config = dict(
    n_layer=12,
    d_model=320,
    n_experts=32,
    experts_per_token=2,
    d_expert=80,
    d_shared_expert=0,
    activation='swiglu',
    moe_layers=[0, 1, 2, 3, 4, 5, 6, 7, 8, 9, 10, 11],
    router_score='softmax',
    normalize_top_k=False,
    routed_scale=6.29,
    balance_loss=0.00206,
    balance_bias=False,
    router_noise=0.3,
    router_bias=True,
    init_std_router=0.0105,
    lr_router=0.000849,
    vocab_size=21543,
    norm='rmsnorm',
    norm_eps=1e-07,
    tie_embeddings='early',
    optimizer='adamw',
    lr=0.00153,
    beta1=0.9,
    beta2=0.95,
    batch_tokens=65536,
    seq_len=1024,
    train_tokens=277500000,
    steps=4235,
    dataset='wikipedia_en',
)
Below are experts of layer 9 (counted from 0) of a mixture-of-experts language model. Rows are named down (a neuron's output weights, with its number) and show model dimensions 256-319. Each number is 200 + 30 x the weight over its row's rms, rounded and kept within 0 to 999.
Before each expert's rows: a language model's description of what the expert responds to. This comes from a sample of Wikipedia text that the model never trained on.

# expert 10
It responds to: Numbers in table cells. Digits and numbers inside table cells, such as league-table wins, durations and years, plus a few adverbs like due, free, far.
down0,195,207,213,228,259,254,263,179,207,207,203,195,189,213,225,227,223,260,193,157,219,218,202,182,245,182,251,213,183,224,141,156,195,196,216,200,198,230,200,232,211,230,180,217,191,185,222,185,149,259,224,217,188,198,192,182,199,191,219,160,191,256,181,182
down1,241,204,220,229,169,217,170,182,172,158,181,231,219,180,182,160,233,269,214,179,223,226,262,181,248,234,205,204,204,173,189,197,188,204,213,201,195,249,230,245,169,201,252,189,163,212,155,222,81,195,193,185,176,221,200,238,182,193,165,197,221,195,241,186
down2,191,214,203,218,166,204,258,158,199,196,226,217,193,194,189,232,240,215,183,213,173,220,215,179,183,193,185,212,204,194,190,234,248,214,227,231,255,230,229,163,221,193,175,209,165,207,201,216,185,199,184,181,194,233,164,218,189,218,162,147,201,222,226,182
down3,220,234,242,213,197,235,218,200,191,189,214,189,160,204,198,193,251,91,206,202,190,188,185,186,164,189,168,199,200,195,248,244,225,188,189,173,231,167,233,194,187,192,118,158,236,178,207,180,201,176,179,175,147,184,183,206,210,209,240,206,177,264,205,198
down4,222,215,256,186,233,218,204,189,164,175,202,210,206,229,230,187,227,200,160,205,215,188,138,253,186,223,225,191,165,196,165,213,181,207,179,180,159,221,215,202,149,199,111,151,253,230,178,199,215,209,225,192,183,229,184,218,214,266,232,293,212,214,216,218
down5,228,198,203,179,188,213,202,187,148,169,196,261,209,222,172,128,207,262,214,182,221,198,193,198,240,225,211,160,176,197,221,198,227,173,186,207,203,235,142,236,213,217,215,228,223,189,232,207,177,231,168,200,236,217,152,221,156,151,207,173,188,230,177,184
down6,233,169,160,201,243,207,218,196,243,188,228,225,223,208,257,202,198,125,176,189,226,141,163,211,225,173,176,196,241,212,218,194,210,201,187,184,225,221,172,246,238,183,188,236,227,197,229,204,269,170,207,154,239,179,195,214,247,169,193,172,174,242,198,246
down7,185,182,211,222,195,231,193,210,150,139,155,142,280,183,232,187,130,198,153,225,262,176,216,190,227,207,174,229,177,198,167,186,193,173,173,266,172,212,184,165,236,207,249,234,215,225,189,213,151,191,194,220,180,164,108,210,199,203,226,233,241,211,191,192
down8,213,191,247,195,188,216,192,199,203,189,177,193,201,212,194,216,209,289,218,169,188,232,237,195,199,239,227,208,181,185,181,211,167,201,187,207,183,226,203,201,195,190,259,179,187,184,218,227,93,195,210,201,141,193,197,232,167,185,201,175,208,158,209,168
down9,216,199,192,201,198,220,163,149,184,179,207,192,217,192,214,183,187,265,212,189,175,216,254,182,213,186,208,166,164,187,201,203,175,177,188,227,211,210,223,174,197,216,249,221,188,205,214,167,131,204,224,209,133,185,173,248,177,182,182,189,222,157,241,173
down10,219,197,166,162,197,202,248,217,199,157,237,238,216,198,236,204,194,178,226,246,192,202,199,244,192,222,165,194,227,224,232,173,210,215,168,192,152,186,186,162,184,180,158,172,187,165,165,200,256,207,193,166,229,230,191,185,208,193,219,202,169,197,194,220
down11,202,217,172,189,221,299,175,203,173,179,157,173,169,214,223,189,215,173,182,222,216,191,192,197,191,213,189,233,201,150,156,160,234,228,231,234,206,198,229,156,248,202,218,131,191,231,191,150,218,215,224,176,177,200,220,230,173,185,234,172,207,231,205,208
down12,157,176,222,222,185,197,245,227,232,199,173,220,174,196,212,239,205,186,188,189,212,148,134,190,218,200,171,194,265,165,214,217,213,219,188,206,170,185,189,158,151,176,127,240,161,227,206,166,230,204,144,192,148,214,247,181,241,152,207,275,140,216,209,216
down13,191,235,215,165,177,239,169,198,142,163,209,190,210,184,158,141,156,263,223,218,190,231,268,191,212,186,206,139,179,208,203,172,198,181,224,261,204,200,205,157,180,220,239,175,188,174,218,189,146,208,239,208,156,205,192,230,165,201,205,185,238,167,218,176
down14,152,208,243,177,194,183,236,223,200,220,225,207,169,181,197,189,208,89,187,200,214,165,177,244,175,158,194,240,227,207,190,227,214,271,212,219,182,208,192,251,190,170,163,155,235,217,207,211,241,213,187,207,234,191,187,215,214,237,213,229,173,237,227,257
down15,183,121,169,211,199,186,186,187,231,233,222,237,222,187,200,164,197,187,225,250,188,139,180,216,215,188,210,197,185,166,179,206,201,179,188,209,185,184,223,178,185,234,184,156,219,212,215,107,185,229,171,159,225,163,168,216,223,185,155,221,179,239,140,209
down16,195,199,193,197,182,235,165,206,175,172,206,200,187,190,209,232,187,283,187,195,223,220,269,172,197,216,229,204,182,200,196,205,213,188,214,218,199,228,255,195,190,214,285,214,163,190,197,225,121,234,244,196,185,178,184,229,163,217,201,199,194,173,197,176
down17,198,183,190,191,248,116,173,183,218,228,201,163,195,259,209,184,203,175,228,202,220,176,208,201,189,164,234,194,171,219,190,196,238,185,208,239,170,269,203,240,212,178,158,180,224,214,176,208,146,164,193,240,230,215,200,139,176,152,214,120,223,167,210,165
down18,184,193,216,206,187,221,175,213,163,233,253,202,170,231,132,248,206,146,206,133,180,191,229,235,212,143,175,153,176,206,185,205,162,222,204,206,215,256,173,218,177,225,90,159,195,211,227,202,182,133,202,238,214,175,186,192,199,225,194,171,161,207,231,176
down19,176,211,172,196,211,155,197,257,261,241,187,185,166,215,242,192,180,137,237,197,221,150,133,220,188,187,206,244,200,206,164,176,163,231,191,174,195,153,201,245,179,178,235,198,188,273,210,185,249,173,183,201,230,155,183,169,158,154,212,199,187,194,181,215
down20,216,202,199,251,171,188,189,179,188,236,195,225,204,164,180,198,212,255,193,229,204,262,245,216,216,208,200,220,199,161,216,221,249,160,147,173,182,209,225,188,186,170,248,192,205,192,214,200,149,193,230,189,148,138,201,234,171,204,152,195,207,155,241,131
down21,169,157,193,199,175,194,220,180,168,279,227,201,186,189,218,178,177,117,198,208,188,180,169,234,186,178,151,200,257,215,195,222,168,158,229,172,181,206,192,232,276,222,163,223,206,207,193,208,243,195,194,186,231,206,232,181,189,138,248,242,206,193,200,284
down22,200,199,183,164,197,205,209,164,185,187,155,186,260,239,230,264,155,231,170,202,214,235,192,224,121,221,185,154,183,217,257,146,178,207,203,226,184,180,162,201,243,226,258,214,185,204,216,167,188,218,171,224,165,233,242,218,169,186,213,255,174,240,233,220
down23,267,193,172,235,207,230,172,187,162,219,161,206,208,222,229,160,190,210,266,169,229,196,233,178,175,276,221,174,216,219,242,141,168,200,239,213,222,186,182,207,202,207,258,207,198,198,201,243,133,243,222,186,162,246,175,243,196,221,200,220,196,192,245,160
down24,205,204,213,175,198,221,252,234,238,195,232,212,173,178,196,207,220,149,163,191,230,175,133,202,191,191,176,235,216,195,213,201,218,211,191,178,192,166,194,229,200,194,178,172,215,219,175,200,283,188,168,176,248,203,190,230,211,226,199,218,143,228,216,236
down25,209,207,244,168,190,237,183,161,195,132,203,194,214,156,173,139,149,270,217,195,192,221,211,205,197,192,206,173,160,213,195,179,188,222,197,190,242,214,215,167,189,207,265,162,207,214,220,215,89,223,218,202,232,185,183,223,178,213,228,149,232,176,204,120
down26,194,215,145,218,226,165,231,193,199,199,207,231,194,144,166,174,227,116,239,184,151,225,241,210,226,245,204,202,214,229,222,221,194,216,183,221,153,183,193,227,210,186,195,210,235,183,208,191,226,223,190,169,193,199,211,209,195,233,167,179,197,160,212,229
down27,209,185,218,151,184,226,196,214,260,179,227,216,178,211,180,239,208,87,163,204,249,182,118,199,238,214,211,244,239,199,259,254,188,266,161,182,185,144,239,174,213,171,91,194,229,178,233,159,213,222,154,194,221,213,230,162,238,194,178,185,201,186,189,208
down28,168,202,216,209,162,223,224,211,167,211,191,132,208,199,185,254,261,166,160,191,196,133,229,221,164,221,168,212,173,199,227,279,208,205,167,172,230,200,222,169,195,179,116,228,253,218,196,195,201,193,196,201,223,233,162,241,195,274,212,164,159,224,142,225
down29,201,177,196,195,181,154,194,166,239,211,170,234,242,214,212,239,204,183,160,183,216,207,207,166,141,214,200,143,220,168,178,229,236,246,168,197,205,281,181,177,222,234,194,232,195,202,195,182,257,204,156,194,204,162,169,189,251,203,202,202,194,224,184,206
down30,161,175,241,241,219,183,196,224,257,226,166,216,210,202,174,195,184,141,174,212,188,172,189,218,216,226,187,196,199,209,202,223,207,173,171,203,195,197,146,229,174,232,169,227,162,214,206,185,189,190,217,195,211,197,218,198,241,205,231,222,194,191,148,268
down31,216,163,211,188,195,215,266,222,227,195,185,208,220,195,201,235,178,212,220,182,217,192,216,180,235,174,174,156,186,199,191,182,180,168,266,233,184,184,196,240,229,179,254,201,161,174,174,152,170,197,189,180,190,187,218,208,218,204,218,230,204,248,195,144
down32,166,162,180,200,158,204,196,158,206,226,201,189,216,184,200,199,187,220,206,163,196,243,167,197,208,205,235,241,153,203,143,178,226,196,238,163,185,219,244,223,171,207,229,168,115,236,191,206,138,195,186,193,156,228,251,218,198,199,226,190,230,197,236,192
down33,166,162,128,202,163,176,202,160,174,223,178,216,193,240,226,205,210,281,196,188,250,205,197,276,186,227,175,172,177,216,174,224,241,254,232,196,126,194,205,174,204,156,175,214,189,139,245,256,153,213,212,200,159,178,240,236,169,172,235,218,206,224,171,169

# expert 23
It responds to: Units and measurements. Digits, units and symbols in coordinates, densities, molar masses and formulas, such as °, ′, km, ^{, sq ft, $.
down0,235,171,172,200,166,225,194,201,222,154,211,152,169,0,191,210,250,235,227,227,173,130,185,264,225,188,139,151,180,178,176,231,196,219,205,190,176,209,211,187,170,180,220,224,179,178,170,213,179,159,255,162,201,217,200,247,182,177,174,198,222,241,195,203
down1,245,170,162,235,104,238,208,196,207,241,150,104,161,191,218,248,196,206,213,178,180,173,189,228,216,198,212,221,217,185,221,218,195,217,181,206,204,165,252,189,143,191,191,209,192,224,233,184,195,168,170,227,165,204,189,223,188,202,202,186,197,280,226,155
down2,204,141,203,215,185,187,246,201,208,166,235,211,171,143,206,187,202,189,203,212,180,195,225,181,236,214,206,178,165,206,207,209,192,240,218,217,207,182,201,190,228,153,108,222,199,240,221,219,218,212,244,189,175,220,182,249,198,230,191,178,201,151,197,235
down3,199,208,209,192,214,180,197,195,177,220,203,187,132,171,226,282,234,185,179,231,159,217,237,138,230,169,187,219,197,213,222,174,234,185,237,148,244,185,231,171,228,222,242,256,190,204,205,209,160,238,223,242,225,199,218,227,236,200,202,141,195,167,246,131
down4,154,165,180,201,240,231,223,187,173,178,190,198,167,173,204,240,227,192,199,222,198,221,150,220,228,219,200,215,222,195,197,259,183,189,188,218,161,198,178,221,181,237,168,202,171,157,217,200,223,182,264,185,175,165,223,184,178,200,218,177,226,179,180,234
down5,161,193,170,163,192,142,170,202,230,219,265,225,224,279,239,233,195,188,202,230,176,230,172,191,234,213,182,229,195,227,234,175,150,223,194,216,191,145,159,230,186,197,174,184,242,197,208,223,224,143,173,196,220,202,185,220,207,150,200,198,197,230,197,242
down6,183,217,240,182,156,203,238,197,199,214,275,192,205,222,212,222,250,182,178,187,265,161,206,181,232,152,274,203,180,180,185,183,190,223,183,198,227,162,223,194,251,153,197,205,209,236,226,218,181,187,275,231,204,224,165,208,212,191,144,188,202,199,207,244
down7,191,214,261,226,219,188,139,183,187,190,231,233,151,341,177,254,174,159,187,199,199,216,226,204,146,197,210,177,228,164,179,197,216,166,171,197,182,166,176,229,230,203,179,197,227,182,197,252,197,219,206,214,169,183,193,169,271,199,217,209,192,206,214,223
down8,220,241,215,187,178,196,206,221,219,214,207,139,207,244,234,204,192,222,242,171,172,258,156,170,219,239,206,169,186,176,228,216,173,216,149,178,216,167,159,253,225,220,274,219,160,208,211,198,215,209,158,182,187,161,119,189,233,158,222,161,207,235,207,197
down9,227,205,262,192,159,197,147,246,165,184,210,194,202,100,205,206,202,271,251,220,201,226,244,130,177,204,177,149,199,238,214,154,173,202,216,179,192,192,186,186,184,130,242,164,164,230,168,147,187,222,180,213,203,190,187,270,220,196,213,207,230,227,203,131
down10,201,211,219,239,210,250,173,206,184,199,196,180,194,178,199,185,237,294,205,158,198,233,245,207,143,227,195,217,188,177,215,210,209,172,207,215,179,222,195,180,227,175,236,225,145,169,202,189,201,199,254,237,201,199,216,212,184,197,175,219,223,201,212,148
down11,138,159,189,259,179,181,168,191,153,166,232,209,163,211,201,206,221,167,196,210,144,168,234,224,201,184,237,211,153,264,205,220,191,183,211,210,244,208,214,210,191,173,188,235,265,211,223,202,142,149,217,157,156,245,170,205,220,189,223,154,129,197,187,211
down12,217,147,183,221,149,206,237,205,198,214,219,280,221,165,171,182,175,279,219,218,153,171,171,191,168,247,190,200,234,226,176,156,226,157,192,187,189,219,230,175,186,187,216,264,192,176,215,227,125,168,222,192,218,208,242,264,193,228,177,232,261,206,205,176
down13,174,206,186,206,190,229,181,192,142,281,189,150,208,48,168,207,210,205,213,163,179,172,157,269,222,185,239,168,163,193,170,191,265,174,208,203,196,240,269,183,214,283,225,269,231,186,225,250,157,197,201,203,231,214,250,231,139,213,228,187,231,210,181,177
down14,174,210,145,195,191,184,197,210,194,162,203,171,203,200,292,174,172,188,212,227,231,176,173,227,241,211,169,217,192,229,223,178,215,162,205,239,219,201,228,154,201,201,211,209,196,170,177,196,185,213,200,218,199,202,182,182,209,172,188,205,190,246,229,175
down15,209,197,269,209,188,232,211,220,196,201,185,244,196,211,222,218,207,171,167,261,202,273,233,163,180,236,172,213,207,217,224,178,199,217,202,232,194,176,166,251,188,163,153,189,229,172,223,223,268,233,169,189,185,171,201,208,241,198,237,202,195,215,239,245
down16,207,138,177,157,214,211,237,184,174,167,230,139,176,289,215,169,170,182,209,201,184,182,190,178,142,227,131,187,235,208,191,205,187,172,226,159,180,205,160,195,162,168,236,191,183,210,170,221,225,156,207,192,173,208,167,187,185,206,249,197,175,200,152,214
down17,217,159,159,186,200,173,137,225,248,168,218,244,153,239,179,218,178,268,249,243,230,175,229,157,194,211,186,204,186,253,197,174,114,194,238,197,167,230,178,173,188,211,172,178,185,167,195,171,263,183,176,217,205,161,220,157,212,186,209,259,144,174,194,204
down18,225,200,204,168,226,207,171,190,204,202,189,180,198,199,174,229,162,154,173,220,192,248,158,194,214,194,180,167,213,149,157,194,223,169,218,157,162,194,144,213,183,182,203,205,200,195,203,190,195,172,157,256,233,179,203,175,180,118,205,204,228,176,196,193
down19,209,161,191,218,199,165,217,184,147,201,154,189,207,214,177,223,140,241,189,221,166,251,230,208,143,163,208,216,228,282,219,177,188,234,159,235,172,216,205,164,177,209,164,196,183,174,211,249,174,160,185,226,196,205,133,126,195,193,200,208,180,185,225,248
down20,205,229,235,158,178,270,193,251,179,140,189,167,224,230,169,203,198,197,198,225,193,179,168,226,174,265,184,181,167,207,185,168,176,173,190,212,253,219,208,215,176,177,155,189,226,169,207,202,239,259,223,250,136,196,191,167,163,194,232,233,180,216,195,118
down21,188,212,224,179,257,158,193,245,164,216,207,175,171,230,215,188,171,227,207,213,226,185,173,208,187,190,194,177,208,247,227,181,190,204,165,216,221,130,191,201,190,241,216,218,208,238,198,219,193,206,190,231,176,221,206,174,242,185,188,170,217,243,207,203
down22,276,213,153,175,219,174,199,213,164,231,181,205,201,248,217,208,178,171,186,207,153,219,220,183,242,150,183,171,123,204,208,192,218,208,202,227,164,170,197,179,167,200,217,216,206,228,173,201,191,182,224,156,252,209,189,223,225,161,230,248,182,180,255,149
down23,236,166,248,192,226,187,204,149,237,195,209,223,249,275,221,209,282,204,196,214,200,196,201,168,203,185,196,219,168,194,197,236,197,196,203,218,202,188,245,171,186,183,90,161,193,199,169,165,160,205,172,178,253,161,172,181,161,230,179,181,229,182,196,177
down24,182,193,203,189,204,229,249,192,190,150,141,192,183,254,160,198,171,171,202,212,187,242,211,167,171,174,230,209,212,185,255,142,183,182,287,183,144,207,171,223,192,206,265,231,177,151,208,219,243,186,218,194,204,166,214,196,218,224,211,214,177,168,196,212
down25,245,205,176,136,186,204,116,223,176,194,181,204,220,174,196,219,269,248,202,171,232,188,212,166,202,222,251,207,180,295,216,163,204,183,205,170,234,232,163,186,201,190,227,231,153,154,144,192,185,186,155,230,152,160,191,205,220,169,214,193,214,178,231,215
down26,223,203,203,249,188,211,250,186,218,127,177,279,195,182,227,275,167,184,227,220,194,185,188,182,202,195,182,162,241,223,213,207,227,238,191,188,133,211,181,230,248,209,162,217,226,210,118,177,192,243,158,169,218,224,171,168,215,166,164,186,230,211,172,174
down27,166,154,223,181,192,217,190,182,167,161,195,187,229,169,147,235,196,269,206,172,238,183,224,184,192,234,201,189,209,220,234,172,175,222,245,247,192,251,182,180,141,183,145,222,162,151,176,159,179,205,181,148,122,170,265,209,195,186,193,205,234,163,235,272
down28,254,201,190,199,236,238,162,161,149,221,184,183,171,214,209,191,177,253,174,178,164,240,263,183,193,233,172,201,153,147,180,202,217,150,248,206,226,233,194,212,212,249,206,256,185,236,231,226,237,201,200,186,168,199,193,226,176,179,178,167,247,216,252,193
down29,206,157,168,204,194,196,175,171,209,158,212,182,204,145,198,184,152,234,146,184,145,153,220,210,223,206,213,194,249,188,206,212,186,188,222,214,210,207,184,200,204,250,185,217,218,215,201,184,254,221,221,205,233,232,191,213,205,226,201,193,205,208,220,215
down30,244,206,203,205,210,197,236,198,201,180,249,238,179,137,197,234,211,211,192,208,149,203,194,175,195,191,228,164,227,230,196,245,195,166,265,211,201,205,136,182,221,245,178,242,268,180,179,216,183,161,230,148,206,248,184,217,206,152,182,193,177,167,227,215
down31,166,237,209,210,156,166,197,206,237,164,195,161,201,240,201,212,167,276,217,208,165,206,206,192,199,182,182,258,239,194,203,166,243,203,236,216,256,245,170,228,186,207,183,204,198,229,176,156,227,178,214,204,210,211,155,226,250,191,218,173,205,212,234,177
down32,185,192,208,194,261,198,189,195,173,207,198,244,201,171,194,217,154,180,191,158,203,166,244,168,209,193,205,189,205,154,221,168,206,182,210,228,172,202,199,166,198,229,170,175,213,219,133,198,159,238,183,252,171,215,203,203,232,166,170,215,169,207,214,144
down33,176,165,230,188,253,192,234,179,166,196,205,177,199,324,172,200,175,206,220,228,217,221,167,202,205,225,181,240,217,227,213,213,184,174,186,195,181,163,200,181,206,138,221,173,250,246,234,171,157,249,207,161,243,175,177,185,258,225,228,169,169,182,224,187

# expert 15
It responds to: Numbers and years. Digits, year pieces (200, 201, 199), numerals before ordinal th, and number words like three, five, in dates, seasons and stats.
down0,214,200,200,215,218,235,168,246,212,168,186,163,234,122,247,184,181,262,208,256,247,128,202,165,205,183,215,198,193,208,216,165,126,192,134,165,147,215,205,178,242,221,216,189,226,202,232,197,218,215,207,231,202,186,158,234,202,171,183,214,162,221,191,175
down1,187,224,217,210,228,199,227,143,218,205,214,197,209,274,190,189,214,198,179,186,189,190,227,232,185,204,167,202,211,232,203,160,201,202,186,242,204,260,199,223,205,180,132,161,223,185,219,228,147,235,228,245,196,230,185,203,233,211,234,208,168,185,165,146
down2,206,195,250,218,226,226,212,220,167,207,204,219,200,246,198,195,189,192,218,178,185,208,218,201,232,178,249,118,217,231,136,172,222,207,230,172,253,220,206,146,195,180,243,181,172,183,202,169,215,200,162,194,141,222,204,204,206,190,235,209,235,155,222,241
down3,171,225,222,199,147,136,238,200,198,175,224,236,208,193,198,210,130,219,182,208,235,203,221,208,213,148,239,205,179,187,189,157,203,229,243,164,189,215,219,205,165,247,192,236,246,262,184,173,158,215,220,160,182,202,211,227,219,205,190,224,169,273,254,194
down4,180,173,186,241,210,166,213,227,193,209,217,192,201,222,216,213,222,189,140,170,185,210,188,269,191,201,172,219,256,181,135,203,261,216,182,208,195,240,153,199,201,215,156,175,234,158,156,162,227,199,246,205,195,211,183,184,197,213,246,268,227,176,157,221
down5,179,234,189,172,212,197,185,265,209,226,170,162,226,190,186,252,201,279,156,189,164,173,135,198,242,250,239,205,237,168,195,232,182,150,196,203,191,221,234,233,158,265,291,190,209,219,177,210,148,141,213,216,201,154,177,194,207,156,225,212,241,206,160,206
down6,200,171,189,223,162,187,217,167,206,221,217,178,155,249,201,211,218,137,182,248,225,204,238,241,161,175,226,202,170,220,230,129,192,214,194,151,209,217,137,219,167,170,256,183,218,198,231,205,178,208,237,173,256,144,263,233,202,188,198,171,165,183,204,179
down7,184,217,173,226,218,245,203,176,169,190,182,217,225,192,224,198,233,259,293,242,214,228,139,186,161,249,213,196,158,232,212,165,217,177,219,190,181,189,252,233,173,191,216,178,208,199,163,227,203,179,211,123,161,200,194,194,212,160,231,220,243,216,207,160
down8,163,186,161,191,240,208,211,196,214,207,208,168,235,176,258,187,205,215,252,227,215,164,217,211,215,205,190,176,184,221,196,261,182,210,257,138,205,204,226,213,171,162,237,164,212,194,207,199,178,180,168,211,205,228,180,156,215,175,246,188,177,212,232,208
down9,178,209,228,223,194,208,225,236,225,216,220,200,194,159,190,166,162,227,179,177,226,136,124,239,178,218,211,181,174,235,186,171,197,207,152,213,230,253,213,177,239,240,209,197,204,155,191,200,211,171,211,198,206,221,193,201,245,232,206,132,227,188,164,202
down10,225,219,227,146,241,190,242,214,222,193,192,216,194,123,184,231,202,202,185,221,166,226,150,223,243,197,184,202,222,208,158,201,174,182,218,210,185,177,199,163,158,152,273,154,236,207,208,240,245,186,230,220,216,167,192,250,218,220,187,165,196,271,215,233
down11,225,212,224,208,192,227,186,157,146,201,197,190,214,265,246,183,204,225,184,196,218,216,207,155,203,233,185,168,140,220,178,153,236,220,169,244,273,147,233,184,182,198,207,262,196,237,209,191,116,173,166,254,142,187,191,189,138,152,186,184,206,209,204,197
down12,202,176,199,199,147,190,193,211,197,177,186,215,215,143,222,172,226,182,202,216,213,267,237,208,202,149,187,198,215,212,167,195,198,265,217,230,198,212,194,183,167,204,266,171,205,191,189,215,138,224,216,206,192,282,246,163,202,211,165,235,246,219,198,199
down13,202,215,203,172,225,154,200,244,247,174,229,142,194,214,205,164,230,79,171,211,196,233,201,251,195,187,210,224,189,230,210,203,206,227,184,194,195,196,231,226,235,219,157,153,255,201,182,171,216,213,202,213,246,203,229,185,191,211,225,188,168,212,178,233
down14,199,200,172,221,143,224,224,163,255,178,205,171,193,191,221,262,147,241,262,206,252,168,194,200,188,212,155,180,270,162,186,232,222,149,233,223,218,176,143,177,168,179,279,149,232,216,194,215,201,203,192,218,181,169,196,160,216,219,201,221,143,182,203,149
down15,182,222,216,201,236,261,199,238,273,204,191,229,174,257,228,182,144,222,246,235,252,201,143,190,215,228,175,164,202,206,245,189,210,142,202,241,201,226,221,158,224,164,154,153,193,169,164,217,246,195,191,250,176,145,198,228,212,208,203,233,162,168,228,222
down16,226,198,180,194,210,156,169,209,250,213,171,223,196,292,250,239,140,149,168,184,173,165,273,198,167,197,221,213,211,230,214,210,196,152,191,184,180,216,170,200,253,213,241,199,227,247,192,180,225,206,209,197,220,207,194,195,216,191,190,196,245,209,195,165
down17,224,179,186,172,205,182,200,228,224,194,161,234,227,106,172,191,157,218,153,222,254,231,220,192,170,187,184,220,166,198,202,212,188,215,164,211,218,245,198,190,190,218,218,214,220,219,170,156,224,188,250,210,189,199,244,177,206,184,190,213,204,240,189,156
down18,169,178,203,270,196,169,175,199,179,163,152,155,189,213,212,181,233,136,218,215,151,163,163,202,184,211,195,203,227,194,282,198,179,251,192,177,266,237,233,231,196,225,141,196,219,150,164,236,227,233,204,218,167,192,214,225,189,192,196,200,222,205,217,195
down19,187,194,200,209,234,178,192,236,236,218,196,194,194,112,196,199,179,230,179,183,174,190,184,216,264,173,120,191,217,238,258,191,196,248,131,227,182,220,216,227,181,219,224,185,189,212,220,207,185,172,244,191,169,222,208,222,180,203,198,235,211,211,214,179
down20,240,260,185,252,142,195,250,150,205,177,207,215,210,118,199,202,262,135,199,195,197,220,214,233,203,193,257,225,152,216,179,204,181,244,194,134,202,173,192,191,192,201,171,188,203,203,151,225,222,224,227,181,212,187,199,129,232,218,178,207,169,202,171,234
down21,173,209,223,188,182,196,190,253,172,161,209,205,222,293,153,213,249,191,207,211,153,188,190,189,229,169,215,209,244,199,188,163,216,214,176,181,262,194,217,188,219,188,153,151,195,223,179,214,244,178,182,159,183,165,180,213,190,214,223,191,97,145,213,165
down22,180,160,231,229,199,241,205,237,172,184,197,164,186,222,187,247,201,276,199,147,219,200,213,166,240,168,205,187,163,179,171,181,213,140,204,217,163,206,209,203,176,188,228,160,174,233,179,255,195,191,183,193,176,183,175,229,185,172,222,182,246,200,184,124
down23,231,188,233,222,193,228,209,176,254,208,196,146,220,164,190,211,198,180,211,214,187,185,164,203,158,181,193,191,196,238,238,215,217,197,200,215,193,161,219,198,233,242,186,219,202,160,197,209,279,224,200,172,230,205,170,206,191,214,222,231,158,170,241,171
down24,189,136,179,179,199,189,181,206,191,176,188,241,207,151,228,235,217,192,220,192,224,172,221,181,179,197,195,278,195,258,217,214,146,179,165,202,191,231,126,227,178,194,249,236,200,190,166,205,207,230,165,210,199,167,246,222,181,221,183,190,165,202,205,209
down25,204,208,203,184,184,229,202,209,162,188,252,228,193,182,211,207,182,217,194,183,187,158,179,156,170,228,181,162,189,190,136,157,187,129,242,225,187,145,190,151,210,221,256,192,195,184,167,252,154,131,191,166,170,205,249,225,196,202,203,184,192,190,241,185
down26,177,202,190,188,174,160,186,255,228,201,227,202,175,269,206,215,144,166,207,195,215,183,214,232,236,218,201,155,241,212,204,176,229,254,224,187,205,193,209,234,168,201,190,163,238,186,197,174,239,198,175,188,219,195,172,177,180,242,170,236,183,235,225,255
down27,194,212,219,228,185,142,245,199,191,190,218,160,208,193,171,157,225,167,230,223,164,243,235,204,166,124,201,239,143,270,194,173,211,162,143,175,172,209,240,187,224,167,240,178,178,206,198,163,151,193,190,246,216,201,219,206,230,264,183,228,238,177,224,182
down28,231,205,192,209,208,263,202,211,268,238,180,211,159,151,206,188,216,208,138,142,170,243,188,194,227,197,213,188,209,200,208,188,188,223,223,217,195,168,202,225,233,180,162,212,186,177,160,228,268,200,211,216,245,197,247,164,173,186,239,173,170,193,188,177
down29,169,143,178,159,161,194,176,202,172,255,221,190,206,162,223,177,148,173,219,215,164,185,208,205,230,189,155,187,249,224,172,236,214,200,160,213,204,238,126,222,173,212,225,239,231,186,239,190,230,157,222,232,200,247,193,217,158,215,222,261,213,203,217,212
down30,157,201,215,199,170,181,225,213,240,225,222,165,236,184,155,182,155,187,170,187,185,234,184,143,174,207,173,176,233,216,175,169,243,170,208,165,212,165,225,233,237,188,135,231,235,185,200,153,203,166,198,152,184,217,222,197,186,198,198,199,213,184,212,234
down31,164,189,195,269,154,193,197,197,232,226,131,235,185,154,164,184,169,202,214,222,193,194,193,204,173,243,232,218,207,193,187,219,194,211,186,225,193,272,162,240,222,253,176,198,178,191,231,214,210,205,186,180,233,185,193,195,253,116,223,195,217,189,181,178
down32,244,196,187,140,220,217,196,187,249,187,201,233,165,180,250,195,222,170,235,185,186,190,207,229,200,207,183,182,264,152,192,204,195,182,263,202,198,173,191,210,209,186,137,181,201,263,253,191,263,240,173,207,200,242,238,196,186,209,218,178,215,175,229,199
down33,173,177,173,262,208,184,200,224,204,175,195,188,203,154,165,182,184,212,195,203,204,190,214,204,177,164,244,200,149,232,212,242,188,223,192,253,237,191,165,184,197,142,249,221,107,228,240,188,156,215,197,209,147,197,177,229,245,178,194,216,221,162,155,195